config.toml
router_logit_norm = 2.0
norm_eps = 1e-06
rope_fraction = 0.25
tie_embeddings = false
lr = 0.000439
decay_fraction = 0.772
train_tokens = 998600000
steps = 7784
Below are experts of layer 13 (counted from 0) of a mixture-of-experts language model. Rows are named router (the router's row for the expert), up (a neuron's input weights, with its number), down (a neuron's output weights, with its number) and show model dimensions 192-255. Each number is 128 + 32 x the weight over its row's rms, rounded and kept within 0 to 255.
Before each expert's rows: a language model's description of what the expert responds to; "gets" lists some tokens that make up at least twice as much of what it gets as of all text. This comes from a sample of Wikipedia text that the model never trained on. Tokens count by the router's weight.

# expert 39
It responds to: Prepositions, years, odd names. The words in and the, sentence-opening In, and parenthesized years like (198; also pieces of unusual names in lists and tables.
gets: " in", " the", " a", " was", " In", "In"
router [110 155 145 151 134 146 122 125 137 155  67 166 155 177 114 169 161 161  76  91  80 159 148 149 206 133 116 161  82  94 123 155 170 133  97 180 109 141 156 176 131  96  94 153 201 119 142 151 131 146 108 156 175 124 131 125   0  84 106 112 138 198 125 168]
up0 [167 171 115 114 176 154 115 123 171  77 115 162 116 121 133 198  86 226 173 123 113 152  80 153 117 121 120 105 124 129 149 141 130  96 141 121 143 158 123 115 103 135 175 163 119 194 128 164 135 149 124  75 117 109 160 129 125 141 152 106 152  88 133 128]
down0 [147 152 106  95 192 106 165 161 144 142 120 119 111 126 102 187 111 102 108 139 145 144  96 148 104 234 140 138 175 149  62 132 142 174 169 170 124 148 151  81 125 118  78 125 152 128 136 114 120 130 101 117 171 148 103 134 160 121  80 160 173 169 123 162]
up1 [115  90 140 129 110 108 139 139 123  66 123 113 128 143 137 143  91 102 185 127 128  90 101  93 108  66 126 114 151 104 157  82 130 158 111  64 147 156 153  92 129 123 139 112 131  98 103 164  84 123 159 162 147 133  89  91 132 147 120 125 178  73 115  88]
down1 [135 117 171 131 142 156 131 224 172 112  90  69 123 127 163  93 152 219  69  85 148 125 163 130  76 132 147 155  94 135 130 106 181 122 117 154 141  96 125 112 148 175 101 113 175 133 147 152  90 127 138 138 152 110 120 163 116 133 199 114 169 146  79 118]
up2 [115 102  70 150  93 185  97 116 174  88 155 179 138  71 146 174  97 134 118 154 136 150 124  97 211 129 155 122 118 133 131 143  97 131 139  67 124 150 142  93  90 128 157 131  94 150 136 112 121 143 110  72 154 119 128  97 130 204 166 138  90 118 121 187]
down2 [155 150 106 100 158 162 137 101  97 126 130  76 182 129 120 121 127 166  66 132 158 132  32 132 118 102 128 152 139 181 149 114 136  95 164 152 133 144  99 109 140  50 104 109 130 156 148 124 146 149 160 136 159  78 143  65 149 145 166 119 114  84 158 122]
up3 [147 125  79 136  95 141 142 121 180  74 122 170 167 102 183 129  73 118 212  95 137 113 103 140 172  95 150 131 139  93 160 107 110  94 152 116 139 137 111 116 142 181 173 216 128 137 108 117 128 143 101 139 107 115  80  56  84 133 115 117 123  84 130 109]
down3 [137  76 174  79 157 132  92 115  86 155 150 118 159 136  66  80 179 169 143 109 127 166 118  95 143 153 119  95 120 210 148  95  83  89 126 109 122 184 163 102  79 107  81  80  74 141  92 160 141 157  77 125 166  83 102 116 127 117 150 106 141  86  86 108]
up4 [146 114  99 125 117 115 175 144 144  53  97 146 185 115 207 190 152 144 133 137 183  81 121 171 113 150  93 179 107 140 138 148  85 129 128  85  91 163 136 101  78 162 175 133  94 130  71 125 149  97  90 123  77 162 212  64 102 164 189 130 136 115 175 144]
down4 [ 99 115 182 113 140  94 137 109 128 115 118 139 142  76  96  85 102 158 133 168 141  95 137 159 148  87 188 166 150 129 149 147 117 135  86 145 124 117 126 115 138 191 139  89  43 127 122  69 107 150 184 175 110 150 118  69 129 121 182  86 131 116  99 113]
up5 [ 97 177  78  91 154 129 100 144 162  91 143 146 148 108 145 158 172 104  86  72 155 122 125 142 183 135  82 106 131  90 120 123  98 147 112  77 166 142 114 149 154 141 100 112  77 108 118 111 113  98 146 106 167 179 134 120 103 126 151  98 100 169 120 116]
down5 [123 139 169  82 146 151 101 123 114  88 109  99 144 143  61 126 103 151  82 191 125 157 115 121 136  60 158 157 147 110 139 120 140 175 147 112 139 102 178 141 137  77 136 140  72 145 195 186 167 107 119  81 123 134  77 145 203 161  96 156 125 132 125  83]
up6 [105  84 127 154  99 162 144 218 179 114 149  93 128 145 133 138 121 165 152  89 129 150 166 177 105 146 141  75 198  85 148 160 132 108  97 147 100 144 171  90 126 135  92 120 115 109  72  83 151 151 110 133 161 165 121  67 112  99 194 125  84 189 140 141]
down6 [154 141 180 122  74 117 124 149  64 159 102 166 123 124  97 191 160 173  72 136 137 144 114 110 114 151 119 132  88 186 101 100  91  96 158 114  88 123 183 100 124  81 169 139 137 137 131 161 157 106 130  79 117 151 148 143  70 115 111 158 113 170 149 153]
up7 [205 144  84  83 124  82 166 199 168 140 131 136 172 103 106 143 149 108 144 153 150 131 155 130 152 185 147  56 147  72 161 130 126 135 118 135 131 177  72  45 120 147 165 166 130 138 164 135  83 112 122 113 138 126 153 105 133 159 119 112 160  62  67 174]
down7 [ 77 105 126 107 121 138 109 168 124  79 132 124 145 152 140 147 148 188 146  76 122 153 154 220 115 105 151 106 115 116 121  61 120 132 154 104 120  96 203  80 114 166 119 110  95 174 170 132 101 166 119 141 126 107 124  65 212 121 197 117 132 136 171 104]
up8 [186 149 129 195 120  96 130 160 171 139 124 172 151 167 147 113 130 124 147 162 131  82 117  95 178 165  98 100 151 115 129 125 153 173 132  74 109 125  76 147 139  83 113 162 169 147 142 157  93 211 116  76 115  93 158  95 101 131 140 104 183 147 101 123]
down8 [177 120 103 141 150 108  93 140 107 159  90  86 148 108 190 154  71 177 148  90 173  96 121 162 129 132 124 162 177 141 163 156 105 175 143  86 175  71 161 124 128 134  94 103  66 158 138 101 167 105 148 157 131 129 117 180 120 108 104 125 126 138  95 100]
up9 [171 153 104 141 166 170 143 167 135 109  84 174 147 129 153 157 106 107 222 134 109 105 107 206 163 132 163 137 122 103 129 117 149  92 135  84  97 140 101 121 115 100 162 178 141 124 142 158  59 175  85 168 144  91 207  89  91 102 134 139 146 108  98 176]
down9 [161 151 174 139 137 102 137 139 120 141 184 141 134  94 135  97 125 142 139 168 114 138 118 162 118 168 123 168  68 114  76 133 102 147  94  96  91 117 130 140 144 157  60 114 163 106 100  80 150 166 103 108 160 178 163 140 177 115 138 108 133  82  93 133]
up10 [148 148  69  94 144 132 163 154 145 149  80 151 157 130 128 175 164  61 157 110 142  99  88 169  75 138 218  93 183 111 103 107  91 162 153  97 117  77 142 148 173 147  81 151  87 139  79  90 121 150 114 155  54  83  74 111 123 122 168 112  74  74  98 156]
down10 [124 139 173 110 202 100 119 134 128  84 175  97 115 134  72 135 135 152  89 147 127 175 214 102 104   8 136 102  87 144  95 150 136 179 106 124  86 128  82 159 103 139 124 148 117 136 130 107 125 207  55 164 104 137 117 120 245  82 140 114  90 122 134  64]
up11 [172 139  78  98 174 151 120 152 164  68 179 147 136  58 106 116  97 136 147 147 129  79 143 152 159 129 116 146  84 153 206  92 120  96  62  87  94 126 144 104  48 106 161 159  76 209 155 114 106 167 118 138 129 157  85  81 109 154 141 180 128 125 133 126]
down11 [110 161 140 141  55 128 137  94 140 132 102 137  94  99  94 193 108 153 153 157 131  59 129 123 130 119 141 110 184 164 137 105 145 105 108 157 127 125 105 137 120  65 145 140 138  78 149 177 129 123 179 121 157 140 131 137 185 224 188 127 102 178  90 107]
up12 [116 206  89  84 117 127 122 122 111  87 107 132 122 108 136 136  73 194 158 169 107  83 160 116 176 102  69 175  87 165 145 174 105 132 126 101 106 180 155 118  27 173 105 156 113 158 155 110 127  64 134 105 135 112 128 162 102 151 167  81 134 151 118  93]
down12 [140 140 147 192 196 133 197 172 234  44 116 141 112 175  99 156 119 162 158 125 151 144 137 117  91  72 175 161 131 101 103  74 144  45 167  87 140 186 133 128 117 148 175 100 103 171 144 146 121 188 152 129 139  90 101 180 120 120 123 150  88 115 132 100]
up13 [154 179 121 105 141 167  84 153 143 146 158 127 139 148  92 139 153 125 147 181 126 140 135 200 132  93 143 157  89 116 143 196 147 159 159  79 162 173 156 122  98 182  86 139 152 144 114 147 115 179 124  88 153 172  98 107 145 156 193 134 122 162 154 139]
down13 [190 133 155 103  84 176 135  28 124 140  69 122 101 116 103 139 111 106 127 126 123 122 116 153 125 164 144 127 158 157 103  76 100 123 180  88  63 135 157  79 132 103 136 172 106 125 130 123 100 185  98 137 131 143 147 144 141 124  93 122  76 153 133  85]
up14 [151 136  54 179  73 152 150 131 143 131 148 126 173 119 125 134 125 143 115 153  87 142 170 147 141 145  94 110 165 122 117 105 111 201 160 129 152  98 123 148  75 100 148 188 112 115 130 111  80 145  98 115 175 126 117 169  95 132 141 178 132 119 141 128]
down14 [150 192 149 141 138  75 148 128 154 113 180 115 149 217 219 106 103 150 143 101 177 152 185 147  93 137  88 128 145 150  54 142 141 138 115  98 150 138 156 111  99 140 148 110 129  82 119 103 173 152 151  96 129  77 174 155 135 102 171 157  64 103 126 156]
up15 [109 129 153 111 134 155  68 109 152 147 117 154 136 113  93 149  94 104 124 144 144 157 187 164 136  58  86 101 140  90 134 125 129  90  90 104 124 181 105 119 115  92 179 109  69 123 158 137 111 149  83 131 155 147 170  75 130  99 124 100  79 123 129 170]
down15 [175 103 140  69 105  82 103  97 101 181  75 160 131 150  78 120 147 139 101  93 156 153 119  98 130 150 127 139 133 157 155 154  97 116  57 125 111 125 172 180 120 138  84 120 138  99  77 192  58  51 152  79 139 199 140 126 171 160 167 122 100 187 101 133]
up16 [163 106  64 126 188 142 112 118 151 106  95 126 123 153 182 167 107 156  93 170 140 156 141 150 133 144 106  79 124  69  83 153 123 137 184 120  93 127  97  96 111  64 109 127 131 137 182 129  78 152  89 153 130 191 125  98  82 111 130 170 129 147 155 189]
down16 [165 170 145 108 165 106 103 101 191 130 118 112  63 167 124  99 150 158 130 134 110 131 143  84 140 116 139 177 123  80 156 153 138 152 141 117  63 105 119 114 122  64 102 124  99 159 105  85 140 155 186 119 156  75 136 121 161 105 123 113 115  38 147 129]

# expert 61
It responds to: Copula verbs. Forms of be and linking verbs in prose, such as was, is, were, been, became, remained, often followed by a or an.
gets: " was", " is", " as", " a", " were", " be"
router [ 93  70 104  90 110  69 128 158  69 164 120 191 119 104 172  72 112 111 135 132 137 101  67 157 137  75 122  79 131 157 170 147  97 115 178 157 118  91 131 193 140 121 154 155 107 175 167 136 135 138 142  97 160  67 121 146 182 130 153 167  86  68 143 169]
up0 [181 121 118 114 138  94 111 150 153 134 203 136 125 142  79 168 145  86 117  93 151  75 116 141 157 111  93 141 116 127 212 120 114 105 148 136  89 126 122 142 147 140 201 108  96 111 136 124 144 122 117 174 100 193 128  99  99  86 206  88  98 152 151 195]
down0 [ 78 112 113 145  97 167 178 129 139 167 148 163 184 131 156 117 144 118 113 116 163 200  93 113 175 110 143 151 101 148 112 138  96  92 141 117 143 127 147 132 114 113 150 117  93 168 129  85 161 115 103 144 157 165 149 141 105 148 148 129 110 154  38  95]
up1 [ 95 133 184 175 102 168 127 149 159 151 172  85 132 127 173 162 130 106 122  88 150 132 122 112 176  67  98 183 146 147 126 135 101 104 120 163 143 124 113 160 110 111 150 190 143 141 152 123 138 166 131 146 135 129  95 117 154 108 154 135 143  92 120 176]
down1 [127 127 110 141  73 113 107  97 109 113 102 109 105 136 153  95 114 165  92 108 127 111 182 127  82  99  93 178 135 111 117 152 130 148 157 150 119 110  97 108 110  57 187  65 195 150  81 147 107 146  97  92 120  92  79 132 165 144 139 100 157 132 147 143]
up2 [157 141 142 144 152 169 104 170 122 190 119 160 162  87 165 159 158 130 132  71 127  94  81 125 129 121  83 113 113 106  83 145 147 134 124 140 134 105  77 127 138 170 146 134  96 171 142  53 143 138 143 150 216 164 150 111 114  77 121 158 134  92 108 163]
down2 [ 89  70 136 134  93  80 166 173  98  69 126 190 105 126 131 208 118  97 119 128  88 121 172 112 103 163 206 154 128 126  95 132 101 127 146  69 130 180  99 164 146 129 186 149 148 130 109 108 175 120 172 114  97 121 160 155 177 121  85  95  88  81 180 157]
up3 [125  91  85 111 124 157 123 182 168 109 144 141 173 103 153 149 114 187 112 126 149 152 142 130 134 113  93 149 147  82 103 166 132 147 192 108 104 102 139  57  99 132  59 163 103 149 165 111 168 162 101 138 135 111 144 107 155 131 173 104 156  76 163 101]
down3 [128 130 139 166  40 156 126 144 122 101 160  85  82 106 120 116  96 169 118 136 119 118 113 154 119 110  95 108 160 128 132 127 116 194 123 133 101  97 111 141 149 121  88 151 152 124 150 155 188 110 146 120 165 184 166 128 103 152  64 133 138 132 147 203]
up4 [ 78  52 112 175 149 177 132 158 116 132 121 141 129 112 189 137 137  91 160 175 123  82 123 133 126 153 140 146  99 124 131 117 117  75  99  93  73 143 133  84 159 126 159  74 129 153 173 109 134  90 126 198 111 162  88 142  60  88 172  74 121 116 198 106]
down4 [109 145 119 121  84 138 170 135 164 117  88 151 150 151 128 169 192 124 110 112 133  96 111  65  69  86 163 145  70 147  79 142 117 140 183 143  97 103 151 165 114 132 102 131 102 126 148  91 134 132  81  77 117 110 126 143 119 126  97 174 139 118  87 172]
up5 [142 123  99 132 140  63 127 138 126 105 112 151 137  88 100 120  50 112 127 128 225 105 155 191 151 144 131  88 125 119 111 131  79  83 124 117 100 125 136 119 117  84 155 109 138 127  94 106  93 167 106 202 141 103 143 147 148 202 154 145  84 144  80 173]
down5 [122 142 103 146 180 133 101  95  68 173 112 157 201 105 158 153 111 142 118 146 163 112 125 113 113 162  98  69  99 174 116 126 160 103  85 125 104 197 194  82 117 110 198 139 181 126 101 174 119 143  96 121 156  96  86 136 134 173 121 171 135 129  94 124]
up6 [143 113 144 133 149  98  92 178 114 111 159 203 144 149 163 143  95 131  98 117 185 110 115  73 186  83 103 237 106  67  46 140 145 181 153  81 132  99 156 147 103 141 128 143 117 146 112 170 117 124 123  83 161 111 146 117 149 163 165 124  69 167 109 123]
down6 [151 138 154 144 102 146 129 193  96 139 108 131 143 182 168 146 133  98 181 128  96 119 111 138 140 169 120  93 142 141 159 141 123 113 104 117 218  64 124 157 120 150 102 130  81 108 136 102  86 159 196 185  72  81 138  30 144 129 167 140 118  84 130 172]
up7 [147 121 139 177 125 136 148  99 122 183 121 108 157  88 155 106  98 123 189 147 177 140 138 122  87 148 158 151 133 118 237 148 200 129  52 165 113 139 194 166 109 166 101 117 169 109 161 156 111 107 119  67  81 164 137 133  81 143 153  48  89 111 132 178]
down7 [106 184 172 126 134 139  82 126 203 143 135  52 157 146 145 180 184 127 148 134 111 188 134  79 112  39 123 117 123 187 140 135 129 119 115 137  72  65 136 149  83 131 115 162  88  72 149 113 138 162 104 105 133 164 110 124 128 167 188 132 174 119  98 122]
up8 [117 149 123 110  92 149 117 132 161 140  84  97 186  89 100 133  84 151 113 204 121 141 140 124 146 105  77 145  77 125 111  91 159 156 146  96 160 156 113 117 134  59 108 116 221 106 113 109 178 158  78 100  78 137 152 143 151 172 163 142 122 100  69 114]
down8 [183 130  79 145 166  90 115  99  67 116 129 109 134 208 153 143 122 113 130  82 127 130 127 155 108 156  89 119 117 123 116 138 155  84 139 131 105 159 190  95  86 112 170 156 147 158 146 108 167 178 168 123 189  95  90  81  65 175 112  96 148 133 124  89]
up9 [122 147 113 116 145  78 116 109 157 127 116 156 159 117 160 155  50 141 206 154 162  42 140 135  98  88 117 104 150 129  95 118  94  81  76 113 128 117 160 143 114 105 158 112 148 149 141 146  82 160  80 157 133 118 147 172 128 158 126 127 145 127 109 161]
down9 [126 164 171 111 174 142  84 136 106 139 119 130 134 107 113 116 108 140 116 139 162 151 111 119 124 136 167 146  78  70 134  73 220 109 126 198 148 142 146 116 116 148 114 139 147 121 149 187  79 161 122  83 173 122 121 154 134 218 130 155 150 137  78 138]
up10 [151  82 105 140 153  91  88 128  98  94  59 127 168 184 157 161 112 122 144 157 164 182 183 171 137 150 173 101 133 164 124 139 101  95 102  80 100 106 121 103 129  79 126 125 149 147 145 143 152 141  82 103 122 154 166 123 126 162 155 151  92 138 153 116]
down10 [140  88 138 102 146 146 110  98 106 164 146 134 116 104 116 111 171 129  81 155 147 102  72 111  78 170  75  86  95  71 132 117 140 110  83 142 144 157 176 156  94 142 129 140  73 151 146 148 154 133  93 140 149 145 101 118 106 133 153 164 142 103 131 133]
up11 [151 143 135 132 168  57 107 144 136 150 121 130 141 127 103 176  36 153 207 122 183  70 162 104 156  98  72 107 161 152 100  73  84  92 156 136 140  86 100  64 116 126 114 157 100 129 144 186  76 135 110 142 195 119 167 152 169 106 151  75  98 155  91 163]
down11 [ 90 120 112 148 120 181  84 118  30 202 114 148  97 133 136 102  86 144 105 128 107 129  79 104 136  81 112 182 127 107 162  72 138 153 136 170  81 111 119 102 162 143 122 143  90 139 165 166 126 169 112 139 153 139 118 131 137 160 146 143 173 160 166 158]
up12 [ 94 185 131 189 113 112 145 141 119 127  57 146 107 189 130 102 102 187 184 131 126 106 134 121 154 104 152  97 148 164 143 122 138 166 146 147 136 151  42 173 123  92  87 143 105 171 150 114 157 158 125 133 173 115 114 107 146 144 104 147 140 102 160  93]
down12 [175 136 149  72  89 152 120 127  86 107 160 112 107 102 123 101  92 122 106  81 113 115 170 118 137 103 132 165  94 100 166  99 146 152 147 159 146  97 106  97 154 175 105 144 139 161 123 110 135  69 100  79 155 115 149 109  46 107 130  74 141 115 143 133]
up13 [140 120 125 108 157 165 102 129 124 117 155 171 147 137 123 104 157 139 143  87 136 145 141 131  89 151 162 145 105  97 148 190 107 126 175  94 110 136 145 141 131 217 111 125  61  98 140 138 156 158 142 108 117 147 130 142 124 129 156 165 155  69 165  89]
down13 [118  82 136 129 124 112 190 140 131  11 203 136 162 107 187 148 192 116 108 114 123 151 110  72 130 115 104 110  83 133 121 104  91 107 156  90 163 125 112 139 206  65 143 118 162 117 142  98 161 138 150 112  98 142 160 137 157  89  55 117 110 124 111 124]
up14 [ 90  91 131  66 159 116 108 163 122  85 106 162 155 108 164 108  86 125 130 205  81 111 140  77 204 102 132 110 139 149 148  84 115 107 141 111 114  94 102  16 147 100 130  86  81 142 160 117 130 123 158 151 163 107  85 136 134 161 193  98 125 176 125 120]
down14 [ 87 118 148  86 148 125  61 113 146 199 105 176 154 165 127 168 111  37 181 121 128 168 125 149 103 104 123 140 138 109 142  58 157  96  60 136 105 145 140 150 132 148  96 150  91 139 121 117 158 134 107  87  71 138  93 102 118  98 139 162 145 160 138 104]
up15 [120  74  89 163 113 133 115 160 144 102 107 102 111 168 165 163 155 149 173 137 119 167  78 160 165  88 158 111 169 162  83 143  98 100 147 102 121 148 120 138 106 137 127 133  78 152 177 172 122 162  85  92 171 155 123 135 118 158 191 133 133  97 115  98]
down15 [157 144 144 120 103 167 113 158  96 121 123 127 145 101 137  93  76 129  84 138 164 129 124  60 122 157  89  89 112  98 119 169 143 127 184 134 159 141 109  78 151 121  66  80 151 120 170  80 155 112 117 116 180 137 147 163 129 129  72  98 103 177 140 155]
up16 [114 170 180  96 150 132 116 142 130 130 176 146 128 113 113 183  69 124 148  86 182  55 150 124 181 137 109 136 142 148 121 162 125 105 107 132 157  68  98 125 119 122  74 192 120 153 121 129  70 112 128 174 216 142 147 128 160 125 151  88  98  61 113  91]
down16 [ 78  95 110 166 105 161 170 176  65 192 129 158 122 121 121 166  96 165 108 146 101 117 126 153 112 112 131 211 115  90 167  76 137 120 155 167 106  83 113 117 156 158 139 125 132  97 136 168 135 128  92 143 130 164  79 169  96 172 200 123 132 120 137 172]

# expert 28
It responds to: Table-row starts and articles. Pipes opening table rows, articles after linking verbs (as a, is a), the word known, and non-Latin script bytes.
gets: " |", " a", "|", " known", " K", " used"
router [129 132  97 121 164 118 148 184 130 186  91  82 120 116  65 101 101  66 147 120 142 155 131  87 117  98 111 157 131 130 186 117 109 132 103 155  89  55 199 124 115 117  97 161 125 129 100 159 140 150 138 114 133 108 139 115 166  80 167 118 131 147 133 119]
up0 [124 142 142 177 139  85 140 114 135  71 129 185  86 161 116  73 138  98  85 166 178 133 152 118 118 109 113  95 115 116 174  89 131 152 103 101  95 155 128  83 121 126 141 164 122 147 144  47 155 132  88 187  93  86 152  98 118 142 117 119 111 105 183 147]
down0 [152 150  90 165 130 201  97 140 164 125 105 126 143 103 126 149 122 129 129 146 147 136 128 144 213 157  69 139 149 137  97 165 146 148 154 152 119 149 201 123 146 140  74 136 144 125  87 101 159  98  91 171 140 135  70 170 126 197  76 166 127 106 108 111]
up1 [143  91 128 165 100  74 113 142 126 156 158  88 126 136 121 101 123 105 144 183 148 165 131 173 116 145 161 161 124 139 133 143 134 138 117 112 126 136 182 139 142 180  88 153 146 114 146  92 162 143 137  91 134  94 175 116  83 155 194 123 100  87  98 143]
down1 [127  82 112  81  86 189 131 141 111 127  80 108 108 117 152  84 155 148  91 101 125  69 102 139 124 109 169 142 183 165 127 149  91  95  84 105 186 122  99 158 166 160 129 157 135 127 165  65 150 154  46 106 108 115 114  86 109 124 145 112 146 137  84  37]
up2 [176 136 111 131 161 124 185 123 120 193 119 116  88 146 155 152 159 111 176  85 164 141 181 102 125 129 118 116 143  91 193 168 112 115 104 162  72  78 129  94  78 132 104 140 118 161  88 111 126 153 145  99 145 148 122  66 118 111 130 154 110  85 164  69]
down2 [177 143 169 158  99 111 184 154 137  43 144 189 130 140  82 106 168 175 103 143 191 113 128 129 162 167 143 126  90 179 155 149 126  90 107 149 102 157  93 173 180  76  99  61 171 107 107 155 174 128 109 112  62 148 139 167 205 153 127  94  92 122 143 142]
up3 [143 109 100 122 154 119 142 128 113 138 148 106 137 116 121 104  98 117 145 100 135 121 121 106 100 122  92 149  69 117 132 121 113 167  95  95 127 136 198 154  62 139  76 104 120 131 162 141 108 111 136  81 145 120 126  91 134 118 192 115 127 148 147 149]
down3 [ 66  86  76 170 126 191 159 116 113 143 126 139 135 155 134 201 135 150 123 125 147 100 117 162 176 208  76 168  94 177  97  83  70 106  86 123 121 119 159 169 105 159 104 108 167 152  73  98 152  87 114  87 105 110 111  89 128  99 152 128 160 100  85 136]
up4 [116 108  80 105 123  88 124  96  68 125 101 155 136 108 150 114 129 131 144 138 181 128 132  91 100 138 144  63 161 119 151 132 187 107  55 143 107 110 134 148 175 143  36  91 134  25 134 150 146 216  92 116 124 169 132 148  76 202 168 170 167 100 127 147]
down4 [120 174  91 114 129 130 109 132 150 119 114 113 109  72  92  67 152 129  85 141 127 103 119 124 158 136 136 179  73  64  88 103 117 157 138 171 118  92 121 157 131 118 175 143  97 200 131 111 147  86  90 216 133 124 143 147  91 165 164 149 141  45 103 166]
up5 [149  91 113 102 128  78 141 158 175 168 111 176 176 183 152 144 119 169 140 150 115 161 118 107 114 140 110 160 152  89 123 125  57 155  86 130 136  63 137  54 178 146 160 162 175 168 141 107 157 167 100 148 137 142  91 106 128 138 188 151 116 171  76 129]
down5 [114 123 134 116 158 135 141 133  68  69 156 137 112  99  95  88 134 110 120 133 137  93 109 198 137 148 167 159 133 135 199 197 145 101 125  98 142 120 144 211 195 115 149  80 183 124 138  95  96 146 126 160  68  84 145  94 124 183 140 123 135 153  63 171]
up6 [169  88 109 131 166 127 104 106 124 131 154 141  97 134 101 102 183 144 171 110 157 185 111 150 137  63 139 147 163  83 170 147 116 151 135  80 126 146 132  80 165 176 151 135 157 162 168 130  84 222 140 149 127 141 169 129 130 163 204 106 114 116 125 176]
down6 [150 170 145 153 135 121 100 106 122 152 131 134 103  72 123 162 146  77 106 154  98 149 134 101 117 132 114 165 102 107 143 136 126 123  87  88 143  74 113 109 100 104 121  94  82 103 149 179  67 131 113 116 196 134 164 150  40 145 102 132 124 157 195 153]
up7 [128 141 138 110 179 108 121 109 163 116  85 109  84 118 141 189  86  75 182 129 119 131 159 123 152 133  58 129 155 118 141  96 134 103 140 144 118 105 127 136  89 169 132 133 110 123 120  71 116 140 135  80 135 126 123 149 128  97 162 171 150 134 119 134]
down7 [140 116 106 145 164 170 128 126 148  69 105 136 188 107 171 151  98 112 203 119 113 135  99 130  80 112 117 136 167 125 171  85 125 133 125 131 112  63 143 126 162 155 169 103 149  84  62 108 141  99 192 152 105 125 145 160  95  25 186 150 130 107 157 173]
up8 [134  82 100 152 135 148  89 152 162 134 131  98  78 146  99  94  69 115 160 189 142 180 126 168 138 117 138 169 141 108 143 156 106  60 147 127  99 145  93  68 137 143 165 156 132  77 103 137 130 198 109 191 154  94 153  99 119 135 144 152 115  67 179 122]
down8 [136 121 103 177  92  99  71 175 140 167 165  73 114  99 161 122 137 168 135 135 119 113 110  74 120  70  81 144 119  78  58 118  89 133 138  95 138 141 140 118 140  87 119  94 164 144 109 148 146  97 110 103 131 189 159 189  60 107 150 111  78 102 143  68]
up9 [148 116 107 146 123 129 154 168 173  83 165 160 141 144 137 131  92 104 164  67 152 116  34 125  96 102 129 199 150 140 147 142 127 121 154 151 146 124 139 113 116 104 190 139 162 118 115 152  90 138 126 102 131 130  94 118 153 194 109  96 160 105  80 142]
down9 [147  69 178 155  37 158 126 158  76 113 107 109 144  75  53 161 133 105 194 130 102 170 117 123 105 134 124  65 106 139 189 129 168 128 177  80 134 154 100 162 174 104  66  96 144  48  99 145 176 155  85 139 109 103  87  41 192 158 187 204 115 178 144  75]
up10 [173 122 105 147 114 105 138  99 119 167  49  87 107 140 129 104 134  93 177 173 119 160 136 129 124 144  96  97 124  86 124 146  96 119 133 118 124 157 136  87 104  87 102 146 114  76 142 161 102 135 132 119 124 168 173 191 170 110 104 136 142 146 138 168]
down10 [151 134 138  98 145 101 101 105 150 124 178 107 237 107 157 132 108 116  66 129 173 177 112 116  92 103 130  94 201 151 140 130 115 157  97 140  81  81  97 121 125 219 149  95  87 111 108 166 157 193 102 196  75  68 148  95 188 139 144 163 127  95  95  99]
up11 [126 104 126 129 134 159  98 150 171 132  85 156 104  94 116 150  91 117 121 153 151 174 100 128  99  65 103 101  91  76 116 150  73 138 117 107 146 117 136 122 110 110 142 172  90 149 127 137 109 107 193 166 132 143 156 126 163 123 142 140 113 122 157 144]
down11 [148 177 148 118 135 122 135 147 132 164 139 182 161 111  69 128  64 119 165 191 110 134 153 134 214 176 162 117 142 189  82 116 197 124 148 118 150 116  86 168 170 145 158 128 115 140  92 116 131 120  90 148 182  95 140  87 127 107 108 152  90 144 138 137]
up12 [185 156 113 158 130 161 115 137 154 110 121 147  66  81 136 159  97 142 110 163  94 111 131 155  60 146 142  99 137 122 214 107 141 172 155 105 156 102 163 162  92 144 151 164 140 106 140 105 156 112  97 101  99  92 160 146 125  40 146 131  92 135 176  96]
down12 [116 122 157 123  69 200  85 159  84 123 117 145  71 102  90 109  72 142 188  77 174 149 162 106 165 129 164 141  93 119 106 123 123  96 118 117 146 108 143 155 146 150 121 152 153 141 176 146 126  98 117 158 174 166 164 147 181 102 106 147  90  57 109  91]
up13 [154 170 144 158 173  80 127 159 194 163 130 146 153 168 117 114 102 200 134 115 148 116 142 197 140  93 129 105 137 122 212 146  86 155 127 112 108 136  80 131 126 137 161 121 143 124 117 116  98 128 155 111 117 130 163 133  96 132 190 171  97  74 142 134]
down13 [138 128 103 153  92 130 136 152 124 112 130 116  91  91 114  93 107 102 138 152 129  63 140 115 122 141 142 169 154 181 135 118 132  69 103 122 135 158 171 137 179 104  86 118 145  76 177 115 114 112 112 157 195 117 108 126  71  89  68 138 128  76 122 140]
up14 [180 147  93 101 182  99 107 175 158 172 134 157 113 186 159 101  93 100 123  97 139 159  92  90 117 135 167 123  90 123 111  92 128 115 162 135 121 138 151 118 118 185 149 136 138 204 120 102 129 157  97  63  89 119 129 147  69 178 134 119  75 148 133 121]
down14 [137 107  85 103 118 132  93 169  48 112 153 160 162 149 147 187 111 149 102 110  91 155 134  93  97 140 130  61 156  82 101 148 119 127 109 108  88  55 131 151 213 102 146 125 128 101 137  82 136 122 112 164  97 123  78 150  81 146 184  99  88 130 130 161]
up15 [207 147 154  83  59 155 175 162  96  90 143 143  87 171 160 116 131  92 213 200 169 147 100 139 127 150 139  99 137 147 170 114 155 150 136 109 107 106 173 128 146 182 137  94  90 110 129 101 149 150 108 119 127 143 169 118  71 149 104 122 138 111 125 139]
down15 [146 170 129 139 148 205 109  76 158  61 174 148 141 125  74 140 170 171  81 139 140 159 177 167 122 117  90 110 113 197 136 114 117 161 121 120 141 120 144 155  95 151 151 138 134 100 150 129  85 164 106 202 116 129 123 117 143 133 133 104 142 103 109 154]
up16 [ 62 176 131 123 140 101 116 102 170  77  96 121 116 177 154 133  91 155 142 169 167 149 157 128 117 101 122 129 105 111 148 147 104 126  89 110 146 103 140  88 135 146  71 113 128 105 134 118  97 169  85 109 143 115 168 132 127 140 195 121  73 175  94 138]
down16 [173 147 130  83 118  98 148  98  88 106 172 113 111  70 169 152 132 154 137 103 138 105 131 148  91 109 127  92 120 101 161 124 174 157 202 110 134 110 112 164 192 106 170 135 148  94  71 134 120 105 134  95  93 108  99 113 131 145  90 128 155 121 145  81]